Weights of a small mixture-of-experts language model, trained from scratch on English Wikipedia: vocabulary 2048.
Below are experts of layer 2 (counted from 0) of a mixture-of-experts language model. Rows are named router (the router's row for the expert), down (a neuron's output weights, with its number) and show model dimensions 0-127. Each number is 128 + 32 x the weight over its row's rms, rounded and kept within 0 to 255.
After each expert's rows: "comes before" lists some tokens at least twice as common just after its tokens as in all text. This comes from a sample of Wikipedia text that the model never trained on. Tokens count by the router's weight.

# expert 3
router [143 156 133 106 175 106 111  92  97  90  99 151 136 200 138 144 121 113 110 127 180 103 166 162  97  91  96  92 129 101  87  88 149 138 173 188 139 147 139  90 179 161  82  98 174 118 158 170 202  94 101 159 142 108 101 119 184 147 158 108 104 107 135 153 144  46 141 119 143 107 147 115 116 184 112 186 121 179 143  40  66 101 129 173 134 135 135 142 115 118  93 122 104 121  68 128 164 153 126 189  99 100 115 120 143 112 115 135 106 135 102 162  89  91 145 136 150  84 143 150 142 142  80 164 137 170 100 179]
down0 [ 61 112 120  96 118 145 124 197  73  83 103  78  86 138 172 126  80 155 108 175  75 152 182 156 112 166 140 152 111 103  93 140 117 103 168 127 138 140  98  91 104 121 144  97  98 100 161 125 141 139 135 176 121 138 143 114 177 132 129 128 121 192 143  73 105 150 186 136 104 135  65  89 133 176 110  59 116 136  82 148 186 111 132 171 127 142 112 163 189 132 116 169 155 134  96 140 110 157  95 165 118 157 117 137  71 150 130 162 149 164 110 144  98 141 115 100  90 114 119  75 132 158  97 145 177 138  51  70]
down1 [ 64 141 137 198 128 109 139 145 163 161 106 113 135  99 157 124 119  80 147 129 142 149  81 114 140 138  77 143 132 146 131 103 108 138  74 123 136  79 144 161 113  68 110 196 130 137 119 149 121 118 115 144 131 173 101  82 109 123 192  99  98  91 126 138 155 152  79 122 107 133 129 122  82 104  41 163 150  56 117 196  74 188 149 121 141  38 121 173 167  65 142 117 144 121 170 183  62 110 139 154 111 110  67 184 149 137 151 137 149 149 123 165 124 141 142 115 128 116 144 163 116 148 111 164  98 145 108 135]
down2 [ 91 137 201 132  89 105 109 127 119 110 141 111 110 156 122 127 137 133 142 148  90 119 110  91 144  90 148  78 148  80 112 130 162 129  84 202 201 124 181 166  85 155 130 117 117 127 105 155 115 110 177 165 215 133 186 101 118 101  94 159 107 105 100  88 101 167 107 131 178 132 118 135 166 140  93 139  84 119 105 159 138 118 128 142 129  76 130 173 122 139 157 198 120  40 153 163 145 190  78 150 146  86  95 152 138 134 122 184 149 114 134  69  96 166  85 147 140 115 153 131  52 122 110 111 101 139 131 124]
comes before: "s", " of", ",", "ly", ":", "ct"

# expert 7
router [ 97 152 104  92 171  84  88  87  90 106 120 156 141 155 103 158 123  86 126  85 144  99 166  92 114 100  93  89 133 109  93 108  93 100 194 171 101 169 140 107 116 169 103  99 143  96 171 149 171 161 155 168 108 101  94  93 175  93 168  96 150  94 100 173 142  95 179 127 154 107 154 140  92 153 145 142 150 161 112  97  85 114  90 142 158 148 147 168  96 104 160 157 115  87 103 157 117 154  95 173 152 106 124  78 179 119 125 103  82  68 105 155  92 146 128 159 161  94 184  68 181 166 107 149 102 165  96 178]
down0 [152 101 135 124 162 182 137  99 148  74 130 113 170 119  97  93 148 150 120 150 126  79 136 134  93  85 168 176 134 145 147 117 146 142  37 154 174 156 136 113 168  85 182 138 146 119 134  72 168 111  87 159  79 139 124 143 120 155 131 110 139 166 132 129 135 107  82  52 160 118 171 161 134  84 120  94 102 131 175 130 189 121 165 165 140 135 105 112  95 101 122 117 139 196 112 106  99 116 117 141 106 120 133 148 126 118 124  67 138  42 134 151  98  93  85 145 103 101 149  70 218 161 182 112 171 129  99 158]
down1 [126 149  95 134  91 112  94 120 104  89 130 186  84 117 144 152 145  52 166 102 113 152 133 107 165 115 119 114 140  83 121 153 166 162 158 110 128 129 121 109 105 159  93 140  96  69 110 113  83 139 144  67  88 131 158 138 136 215  64 122  98  92 137  64 180  72  95 118 138 105  79  83  85  83 157  72 107 140 133 136 140 165 154 124 149 103 157 107 146  83 147 182 138 116 138 163 137  99 163 141 116 147 126 131 129 105 135 117 179 170 132 120  78 146  98  84  89  78 134 153 145  63 146  89 135 186 146 194]
down2 [ 86 125  79 141  69 151 103 144 172 148 109 143 103 148 143 124  99 129 109  95  91  90  96 129 129 143  91  69 155 127  80  96  72  96 121  96 105 155 132 114  72 141 124  52  93 134 121 148 190 197 168 137 135 139 114 124 103 123 141 140 135 156 170 185 157  77  92 102 171  73 125 121 165 130 152 170 183 151 103  74 146  72 145 104 146 100  97  98 190 109 124 122 142 144 119 138 105 137  96 119 160 166  95 131 183 115 114 137 188 145  78 111  89  94 152 125 131 127 123 159 142 138  47 111  57 102 164 114]
comes before: " the", " ", " a", "ic", " re", " be"

# expert 5
router [105 128 102 109 201  90  70  61 125 105 140 111 116 140  73 148 118 127 147  87 182 143 141 120 156 114 123 119 161 104  99 143 145 104 153 138  92 168 181 147 145 176  83 106 171  86 182 125 172 158 159 161 147 114  67 121 175 116 154  98 149  98 149 133 134  67 184 179 197 116  87 130  55 146 130 119 139 158 113  78 114  76 121 105 141 157 129 205 137 118 113 125 129 132 139 182 101 139  65 158 131  96 145  22 111 117 160 108 127 135 123 108 113 142 109 140 152  83 159 129 142 155 142 121 134 157 140 140]
down0 [ 59 152 112 147 102 139 145  91  82 149  93 132 126 139  92 114 171 107 150 111 154 113  98 144 158 131 132 109 151 163  91 167 150 170 176 142 163 204 116 120 148  93 162  84  97 129 140 166 192 159  95 179 133 113 154 119  78  58  88 118 122 143 121 170 142 108 160 168 124 106 106 158 103 191 141 100 134 185 158 135 105 122 146  91 155 189 120 170 157 133 146 139 160 165 147  93 125 100 157 141 137 130 156  76 160 136 134 107 102  72 160  94 131 150 214 143 148 137 113 100  62 162 124 123 120 204 179 156]
down1 [ 78 139 118 141 122 117  60  91 133 123 128  78 179  48  37 100 141 101  83 122 198 108 133 178 190 124 114  77 150 118 110 169 139  82 138 152 151 144 105  79 110  79 125 118 102 120 145 167 104 135 130 128 185 186 117 106  95 145 117 128 157 161 100  75 183  87  78 106 118  94 126  79 116  93 111 112  99 144 132 129 106 131 180  94  85 155  69 154 114 115 132 116 129 126 160 110 141  86 126 146 101 123 131 124 115 161 120 131 161 103 102 115  67 141 170 112 152 146  48 118 179 145 159  81 139 149 111 144]
down2 [200 165 140 112 123 186 130 169 127  75 133 139 129  77 128 120 152  93 145 161 121 122  76  98 113 124 143 216 114 187 100 150 167 119 109 113 183 150 131  89 159 161 130 150 100 144 133  70  97 130 156 166 129 157 185 111 166  86  99 102 132 154 113 165 133 126 188 192  86 167 122 111 150 100 145 102 106 109 108 162 103  80 141 126 183 117  79 145 129  72 132  65  63 119 154 134 101 113 132 141 128 135 180 149 149 121 150 147  33 150 114 136 159 172 124 153 102 132 107 166 105 143 119 152 132  85 116  74]
comes before: ",", "s", ".", " of", " and", "ion"

# expert 17
router [107 162 131  94 127  42 130  85 100 109 122 145 188 182  91 196 113 126 120  95 154  85 139  79 143 122 146 113 139  64 101  97 117  70 171 142  76 139 180 136 145 214 147  76 136  69 156 131 127 130 133 164 153 126  99 106 164 123 160  99 121 111 134 165 134 133 220 152 141 130 111 150  88 161 148 140  97 187  99 124 102 118 115 149 164  93 155 156 111  80 114 152 142  99 113 113 149 154  99 151 179 128 134  90 188 109 152  56 130  93 111 140 122 151 133 159 165  76 170 117 160  99 112 115 130 149 111 149]
down0 [131 127 223  87 129 164 159 197  81 166  68 147 142 138 159 169  31 141 150 122 187 159 111 112 121  98 119 133 143  95  85  83 130 113 125  87 145 114 117 165  78 116 150 147  99 121 107 188 128 155 118  82 113 106 126 123 150 128 103 121  92 157 137 169 104  99 149 121  50 119 177 115 131 108  69  58 107  74  89 104 141  77 144 136 146 138 149 147 117 123 158 140 145 106 118 106 149 122 138  87 171  75 136 141 142 108 140 161 154 165 145 113 147 119 137 125 161 124  57 109 166 127 131 100  66 148 119  65]
down1 [129 142  99 163 160 126 141  84 123 213 167 118  92 130 128 143 128 100 123 141  97 105 134  71  95 211 116 143 174  83 125 156 135 136  87 109  89 221  97 119 140 176 153 122 129 136  93 142 137 115 124 137 112 148 158 142 148  80 115 151 136 134 123 170 137 126  79 153 128 117 152  74 115  73 110  73 138  98 129 145 118 163 133 129  97 122  84 157 148 167 110 136 105 105 140  93 192 130 116 144  35 133 174 124 155 164 139 181 117  60 116 105 129 194 117 131 147 115 164 144 154  69 148 108 155  96 204 170]
down2 [ 90 189 123 150 156  98 106 145 120 176 147 143  84  41 185  78 184 142 133 141 129  82  99 107 100 127 101  97 117 163  91 143 116 157 139 176  99 153 169 166 119  53 114 101 132 111 154 148  52 144 153 136 198 169 150 102  75 134 125 136 101 109 114 115 141 150 124 151 105 127  76  69  98 107 111 124 128  64 143  86 122 145 137 163 163 140 134 106  57 123 140 149 107 147 100 129 141  98 157 150 122  92 158 128 112 104 168 136  62  82 119 151  89 130 144 117 150 182 178 112 100 133 128 139  57  94 138  88]
comes before: " the", " a", " 19", " his", "ten", " 18"

# expert 26
router [133 126 110 139 190  92 115  60 133 116 141 113 136 187 133 186 126 117 128  70 148 109 121 160 123 110 109 144 133 128 109 103  84  94 155 132  96 174 119  71 110 122 102  64  73 105  99 175 137 140 162 201 115 105 124 111 161 121 161 130 103 119 143 155 103  95 175  93 140  73 150 133  73 182 168 165 167 130 110  97  60 117 153 164 144 175 153 151  83 130 112 151 138  93 121 139 129 136  76 182 162  62  88  87 149 122 102  84 126  99 122 130 110 129 161 187 175 128 140 109 125 101 103 113 102 159  84 204]
down0 [ 92 126 113  81 121  93 130 116 146 151 118 161 150 166 167  85 112  94 144 113 114 178 120 145 143 135 151  93 135 135 106 139 182 174 148 120  58  61 121  86 141  98 124 129  70 174 116 100 125 187 115  93 112 108 143 146 170 145  92 141 173 142  91 120  95 175 116 101 100 155 122  66 140  59  70 104 104 119 150 116 126 148 133 149 108 135 134 204 127  91 197  60 144 102  90 232 141 158  78 163 138 120 147 130  88 120 118 132 135 106 180 139 102  73 120 125 141 147 134 123 158 109 125 101  77 114 128 179]
down1 [ 94 141 175 148 103  74  89 115  93 150 127 147  83 126 146 120 133 106 168 153 171 190 106 184 188 172 144 116 119 102 163 130 151 109 158 114  77 150 108 113 142 205 126 111 126 116 119 171 114 158 174 131 176 126 135 143 138 195  88 160  98 114 120 151 102  31 151 116 146 115 141 135 151 158  79 125 102  91 104  92 179 137 125 150 145 176 131 187 129 135 150 155 107 126 147 165 117 189 134 150 193 103  55 137 162 159 114 108 117 161  95 109 143 131 154 145  98 199 161 128 121 114 154 116  89 125  98 196]
down2 [ 77 171 115 174 193 109 162 133 127 165 176 146 107 111 179 135 133  82 140 153 140 163 164 147 118 129 153 128 148 139 122  82 116 117 103 135 105 151 102 103  89 120 117 151 197 113  67  74 126 153 102  94  84 178 147 103 174 118 139 160 150 125 116  97 153 128 162 150 104  95 138 103 135 111 124 160 124 101 199 163 117 171 107 140  62 101 127 198 172 164 136 133  72  89 100 143  83 100 121 107 163 115 148 131  61 103 150 153 101 125 155 142  94 175 167 176 141 131 141  78 128  44 166 187 128 116  80 131]
comes before: "s", " of", "n", "mp", "ning", "ly"

# expert 13
router [ 96 126  76 125 168  24 101 126  81 135 132 140 130 183 116 150 137  84 118  99 149  71 146 149 151 107 132 102 161 101 108 129 113 107 133 152 107 161 126 134 148 141  76  97 115  96 162 130 159 151 170 132  87 115 108 108 140 107 136 105 184  67 102 168 186  85 214 114 151 133 127 134 105 157 154 142 136 141 104  83  89 106 149 106 200 120 166 139 127  36 127 136 126  53 145 133 123 134 134 189 162  76 109  83 172 106 127  74 107 130  92 148 107 137 137 156 174 128 141 106 163 137  86 128  82 161 149 116]
down0 [145  97 122  80 140 174 105 145 108 137 111 125 144  85 135 146  60 168 103 186  57 102 109 147 119  61 151 116 119 109 171 108 143 152 138 116 134 113  72 134 195 152  76 161 133 137 135  97 128 132 172 196 106 207 175 187 150 183 145  91  72 130 122 131 131 120 161 125 129 102 173 136 156 130 104 110 150  63 133 155 100  57 148 139 124 122 125 103  67 101  97 112 118 166 108  87 158 147  92 104 125 129 135 121 104 159 125  89 117 111 107  27  93 108 114 137 146 138 132  94  79 104 113  98 152  83 122 122]
down1 [158 155 129 212 167 122 156 130 139 137 119 177 175  90 125 150 153 138 159  76 142 141 143  90 185 103 110 127 161  88 143 159 154 157 133 128  88 190 126 170  95 170  42  67  91 156 102 114  96  96 107  73 130 159 126  88 184 143 142 147  92 106 112 106 102 124 105 114 151  95 167  99 147 160 106  71 109  91 123 112 126 107 118  82  78 106 109 147 100 145 129 115  73 102 185 148 171 169  84 105 147  89  84 107 121 147 135 158 204 104 124  87 101 123 118 130 127  95  85 112 147 113  83 165 102 132 117 176]
down2 [171 129 129 161 161  71  99  88 167 126 174 140 112 163 130 112 146 166 145 101 132 109 113 136 137 168 110 109 145 141 130  84  94 155 117 138 111 120  96 159 130  88  38 156 168 117 158 139 163 136 148 123 109 116 121 101 130 195 103 116 151 136  60 126 106 163 132 124 142 202 145 137 129 108  93  57 155 115 125 165 157 120 128 102  79  98 145  68 130 114 112 143 121 123 135 132 134 124 231 149 106 118 205 101 149 175  88 189  35  60 141 100 143  84 121 136 143  88 134 134  94 111 103 145 117 107  78 115]
comes before: "|", "\n", "-", "==", "The", "==="

# expert 19
router [141 131 121 129 171  97 116  76 119 114 129 187 137 132  99 176 147  55 146  76 115 108 126  67 157 127 124  74 159 104 123 127 138  56 171 174 132 178 138 107 136 178 149 110 118 101 165 161 171 188 130 183 106 109  82 102 194 141 149 132 147  66 110 133 177 118 200 176 152 156 151 106 113 149 143 147 137 146 146 112  98 125 143 170 147  99 122 138 120  97 138 151 112 108 112 188 122 134 144 199 186 116  87  65 170 119 124  69 123  97 111 118 110 126 149 150 160  86 180  88 159 118 102 122 125 165 102 148]
down0 [124  76 154 142 110  91 165 113 124 131 128 126 153  47 112 154 172 109 126 109 145 118 146 155 173 142 141 174  97 170 128 139 133 140 145 150 148 178  98 159 120 128 127 159 156 186 130 117 163 158  83 146  76 123 115 150 141 182 124 140 202 154  60  36 116 115 144 102  90 133  74 112 133 123 101  72  64 171 144 160  62 167 107  65 121 138  81  79 112  99 149 155 159 151  55 168 162 137 153 123 131 128 134 166  96 181 131 151 113 112 146  95 115 116 157 175 163 103  81 143 149 106 168 114 113 122 137 119]
down1 [ 87 186 187 197 184 119 133  92 105 141 136 166 148 110  99  81 130 115 121  86 133 131 121 104 193 158 126  95 118 122 145 136 185 129  97 156 157 151 127 118 118 164 117 174 117 141 107 101  50 167 120 122 131 182 140 100 118 194 104 111  58 118 133 117 106 186 133 135 155  44 100 130 102 136 121 122 100 164 153 142 140 138 146 137 180 125 128  94 137 105  94  69 148 127 146 185 152  99 137 172 100 110 166  88 140 113 151 125 141 139  51 193  76 137  67 106  94  98 154 157  99 108 142 184 119 119 112 144]
down2 [128 136 152 176 162  97  73 110 157 137 150 122 181 160 106 127 145 170 143 150 132 137 126 128 114 173 147 147  93 148  57 173 125 132  83 136 148 153  83 173 143 105  64  87 139 169 128 171 132 146  98 179 164  96  83 121 163 151 118  35  96  97 113  67 166  99 109 137 121  96 141 164 101 150 164  83 129 121 156 171  98 152 108 111 159 165 148 141 171 154 111 187  97 159 171 174 137  95 110 142 130 109 113 138 140 161  69 147 145 216  88 121 170 153 144 114 149 152 140 139 103 193 134 155 128  98  96  85]
comes before: " the", " ", " and", " he", " a", " was"

# expert 16
router [ 73 103 121 145 165  96  71  70 114 142 126 128 138 154  91 186  96  75 120 106 147 134 144 115  68 102 134 145 140 122 105 144 124 108 190 136 141 209 119 135 144 177  87  63 176 142 141 142 152 148 128 184  75 117  46  75 127  63 135  65 133 126  81 200 128 126 217  93 121 100 129 107  92 146  92  76 134 139  64  83 116 111 140 121 134 158 165 168 134  93 144 127 136 126  85 142 154 153 110 161 131 100 109  80 127 101 156  94 144 108 109 121 126 135 185 129 110 115 144 140 155 140 107 152 127 140 125 111]
down0 [162 179 124 180 168 132 148 147 127 163 176 140 107  80 160 150 172 114  87 127 126 147  76 119 154  99 119 123  72 129 148 195 138 109 159 107 165  59 131 145 119 166 106 143 134 165 118 198 162 121 126 190  78 174  92 158 135 140 118 148  93 162 110 117 153  83 150 147  91 166  58 166 140 179 129  81 160 174 151 128 136 162 123 168 161 109 130 148 176 118  85 163 100 161 144 113  81 129 111  79 172 134 126 135 160 134 132  80  51 116  96 175  89 143 156 144 110 118 159 174 106 145 140 124 115  87 104 179]
down1 [141  93 124 123 143 119 150 112 163 140 165 181 165 126 114 171 138 110 155  66 120 110  73 121 105 141  83 160 113 137 137  83  82  95 109 168  74 171 101  82 109 209 165 120 149 101 132 168  99 153 101 123 144 128 126 166 149 130 175  96 156 140 110  90 138 107 129 112  79  94  51  74 149 103 119 142 177 130 188  89 195 162 102 155  70 134 106 170 137 103 140 118 152 127 119 118 125  35 136  54 130 136 133  94 117  84  86 122 165  88  94  91  98 152 121 180 132 137 129 157 160 108 127 135 157 108 172 126]
down2 [144 115 162 151 122 147  74  37 172 136  81 127 130 159 126 155  93 115 137 135 156 134 147 187 145 165 165 114  98 192 107 128 120 113  98 127 132 128  97 159  51 140 121 159  96 126 152 129 108 121 178 105 144 173 118 159 144 134 148 101 151 112 120 110 158  42 213 169 171  83 131 130 160  71  27 144 156 149 120 120 118 130 116 137 131  83 143 103 190 148 103 163  70 155 116  73  68 129 145 133 139 113 131 114  94 136 124  95 164 149 168 119 119 126 147 111  85 155  91 137 103 109 151  92 124 154 176 101]
comes before: "ed", "ing", "er", ",", " of", "ers"

# expert 14
router [146 123  84 138 143  76 113 112 101  86 136 134 153 155  64 135 138 118 124  91 125 119 133  83 105 109 118  83 121  61 102 125 106  92 155 187 104 175 109 138 124 143  95 117 120 112 146 161 192 167 175 137 130 123 106 125 200 108 183 131 127 115  97 142 131 116 176 158 163 147 135 144 122 143 169  98 183 136 143 125  77 135  96 146 173 130 111 196  82 102 175 148 111  89  93 178 143 179 122 190 154 133  98  52 189 105  94  74  86 106 133 142  67 104 127 176 140 103 130 111 167 159 142 116 100 181 107 165]
down0 [131 180 134 103 166 132 113 145 161  88 178 160 158 170 133 113 112 136 170 188 138 107 109 130 173 131 153 152 130 108 131 103  78 116 177 153 130  98 160 152  43 175  94 149 162  72 136 124 149 112 151 168 133 146 161 119 108  93 141 136 116  70 118 170 114 165  98 104  90  99 162  77  95 145  91 133 122 159 109 107  94  78 249 121 124 178 116 163 116 200 122 131 139 114 149 123 153 155 127 182 148  99  73 222 115 146 180 144 136  99 140 128 126 143 115 146 119  99 123 145 152 126  90 170 135 130 155 140]
down1 [ 93 134 136 157  91 128 131 133 158 105 158 123 127  97 151 117  94  82 118 130 138 112 128 105 158  94 196 115 101 103 171 136 134 142 125 165 130 124 133 154 111 173  95  68  90 151 147 121 151 193 144 165 140 159  82  80 167 129 185 112 123 125 176  73 113 117 137 175 128  96 167 160  90 112  88  70 121 120  77 138  91 160 117 151 134 164 128 144 126 138 124  78 193  49 153  95  80 110 173 134 143 113 117 145 121  76 161 139  67 100 111 206 140 173 169 121 158 186 120  75 104  97 154 101  99 150 166  72]
down2 [167 107 112 116 146 120 127 155  83 142 135  79 101  90  91  97 186 127 144 163  77 118 144 132 133 103 100 173 129 179 178 102 157 158 153 160 186  81 130 143 197 116  73 150 126 170  94 160 119 143 105 114 161 133 172 121 138  98  82 158  91 200 162 139  91 139 140 163 115 168 108 168 130 149 158 145 120  93 143 135  98 152 110 158 108 124  89 202 106 159 173 123 161 176 158 128  72 129 156 166 110 120  82 115  92 120 115 130  57 151 158 172 105  99 130 162  58 145 160  77 159 103 165  77 144 140 158 132]
comes before: "\n", " The", " In", " He", " It", " This"

# expert 4
router [121 170  92 142 141  89 114 110 141  91  69 157 146 144  91 155 110  80  98  76 135 135 162 132 140 129 123 112  98 117 126 123  97 118 193 156 112 208  91 144 152 172 106  51 164 115 136 135 180 151 137 127 107 124  65  99 173  95 160  91 117  85  77 136 116 106 161 153 137 131 132 105 105 163 138 147 182 160 175 107 113  64 101  91 169 124 142 148 110 144 183 145 131 112  80 107  95 169 123 190 140 111  95  84 151 142 105 128  75  93  72 199 126 122 159 104 166  74 116 144 141 148 112 161  90 136 164 177]
down0 [125 139 104 173 170 136 126  78  96 145  84 178 114 162 124  93  75  94 178  73 122 154 125  71 165  63  73  85 123  97  97  70 139  73 162 137 114 148 141 111 118 172 171 141 107  75 110 117 153  91 156 144 134 129 155 132  88 113 100 183 123 152 131  55 128 150 177 159 126 150 158 131 130  94 130 155 103 194 169 107 153 164 172 135 113 121 114 128  85 133 145 138 120 170 118 116 104 130 122 151  97 177 130 118 188  72 134 101 137 173 154 159 171 118 175 185  83  73 136  76 146 155 122 128 152 138  92 157]
down1 [105 151 133 155 151 133  95 175  68  82 159  83 155 169 155 161 124  87  98 117 109 124 132  96  68 184 163 155 146 122 137 112 121 170 154 131  77 116  95 172 149 120 117 213 118 138  90  95  80 115 121  89  99 130 131 103 155 161 124  81 163 177 160 157 128 123  68 103 106 122 147  79 134 128 166 109 145 113 157 204 157 143 148 101 141 158 147 127 103 121  86  69 164 166  33 145 106  77 105 126 144 174 102  68 115 112 134 132 178 147 129 107 136 106 153 112  73 124 172 110 154 174 152 149 132 110 145 167]
down2 [126 165 170 173 126 138 139 134 119 112 160  99 154  99  91 119  95 134 145 121 125 101 152 162 163 149 122 227 151 100  81 161 151 126 121 155 130 146 100 121 210 151 130 145 138 123 146 103  88 156 145 194 120 139 117  92 128 116 124 133 177 115 104 114 157  98 107 158 151 122 152 101 136 160  80 108 148  93 128 118 160 107 155 121 103 146 135 170  97 179 159 149 183 105  73 146 129 154 155 216 112 147 157 143  82  82 128 100 170 113 139 134  96 143 102 145 197 163  55  93 104 180  91 141  85 141 123 230]
comes before: ",", " of", ".", " and", " in", "l"

# expert 28
router [109 142 137 111 145 128 133  95 110  86  75 183 119 142 150 179 169  93 157 118 176 132 167 108 125  93 138  84 161  56  78  90  78 103 159 125 123 142 153 161 180 177 146  96 132 135 179 138 172 134 122 103  87 112  74 139 143 114 131  84 126 113 106 143  88 119 206 120 157  76 140  89 110 113 153 149 147 153 110 111 101 126 104 115 132 152 142 132  64 141 162 141  88  95 126 134 158 153 111 189 110 107 115  54 156 121 137 126 120  94  84  96 131 136 145 124 137  35 133 141 180 178 123 135  74 208 141 173]
down0 [154 134 139 142 190 123 157 128 156 112  88  69 112 160 102 122 163 105 134 173  80 138  60  75 123  48 130  92 207 139 108 104  96 102 198 144 165 111  90 139 163  82 149 137 137 117  54 105 126 146  73  83 124 152 131  91 110 144 129 139 176 198 148 141 137 188 139 103 164 122 136 104 130 129 129 165 109 166 178 107 124  80 116 157 165 156 173 131 130  97 103 149 126 132 153  93  94 128 127 122  94 198 144 123 140 176 149  99 147  95 149 137 211 119 167 123 148 132 123 166 129 169 120 107 128 150 141 172]
down1 [172 101  93  94 111 118  75 125 157  79 150 239 164 172  95 100 158  85 122 117  75 100 155 118 104 117 120 139 118 131  90  95 153 142 135 106 137 106 164 124 118 117 117 148 117 116 141 113 145 115  86  59  68 110 129 101  80 137 152 153 157 115 121 134  99  90 180 154 102 109 110 105 149 168  87 130 135 105 156  95 137 129  49 180 139 154 152  69 123 177 151 151 107  66 152  64 122 113 180 109 113 160 131  81 158 119 112  86 128 122 101 126 130 123  93 138 154 124 191  60 169 152 140 131 182 135  82 159]
down2 [193 107 134 152 140 128 111  97 147 101 185 148  85 145 111 138 180 106 111 170 166 119 176 159 141  90  93 114 105 156  87  89 118 150 149 135  82 120 165 105  88 173 120 137 135 141 118 176 169 191 113 144  61 158 108 155 108 151 118  85 114 139 124 111 120  48  54 178  90 151 125 144 157 107 106 156 144 182 103  94 102 134 135 105  89 137 125  46 143  66 131 133  77 172 118  97 112 121  78 131 113 130  88 149  87  73 112 131 117 157 121 159 157 197 129 118 132 123 100 179 142  97 159 146  91 172 150 157]
comes before: " by", " to", " in", " the", " with", " on"

# expert 2
router [ 97 106 127 159 153 125  76 108  86 110 138 155  98 129  96 111  81 108 130 117 105 108 137  88 122  99  90  82 111 159  95 105 143  64 153 161 107 145 133 142 129 187 147 114 141 109 149 145 184 150 162 192 147 109  83 128 154  64 149  97 160  78 136 139 138 112 153  95 136  89 192 149  81 184 133 161 109 145  84 135  63 132 108 125 164 186 158 160  80 103 157 146 153  91 111 149 125 151  55 163 141  92 106  89 122  69 159 118  65  98 111 131  86 124 194 184 111 101 156 101 150 175 100 152 124 124 149  93]
down0 [123 175 129 143 153  76 150 107 158 153  85 123 135 146 134 112 109 182  81 133 160 145 130 171 110 102 143 149 105 122 153 137 112  86 157 148 179 149  75 142 133 134 151 139  52 140 122  81 117 112 105  91 134 135 138 155 135  95 128 163 145 123 122 117 103  76 110 199 148  66 130 134 117 125 136 146  70 158 124 121 148 149 168 194 118  91  93 167 231 103 140 133 168 135 182 138  89 150 115 127  80 145 127 122  46 142 129 162 176 133 103 129 165 176  64 123  86 160 172 129 177  55 116 108 132 154 104  87]
down1 [185 118 156 160 152 118 110  92 103 139 144  96 128  89  95 113 132 129 196 132 122 169 138 155 185 154 101 168  58 157 113 135  99 155 118 132  65 125 114 179  90 150 147 148 105 126 124 119 121 151 135 145 159 188 149 116 115  59 128 112  95  98 149 111 167 113 125 149  84 127  75 111 103 148 114 148  59 103 166 101 113 196 121 140 126 130 106 191 128 187 136 120 153 105 147 144  65 206  99 112 110 188 102  86 130 183 168 156 165 141 144 157  81 139 197 154 148 140  82  99 121 119 168 117  70 132 130 126]
down2 [177 104 111  82 124 123 119 181 163 130 122  82  98 132 128 126 184 128 114 175 114 144 135  92 118 122 116 125 115 141 126 152 119 168 129 107 113 110 111 111 225  65 148 100 136 142  99 122  98 122 146 132 120 144  43 120 102 129 176 135 118 142 125 155 136 134  96 112 124 150 149  74  71  97  80 103 132 171 175 182 127 142 122 117  62 112 128 134  87 106 128 124 119  75 122 156 160 107 104 132 133 103 135 212 129  31  84 126 112 135 164 113 143 121  73 149 120 136 142 155  70  78  55 169 167 123  61 157]
comes before: "s", "y", "ttle", "u", "ri", "ral"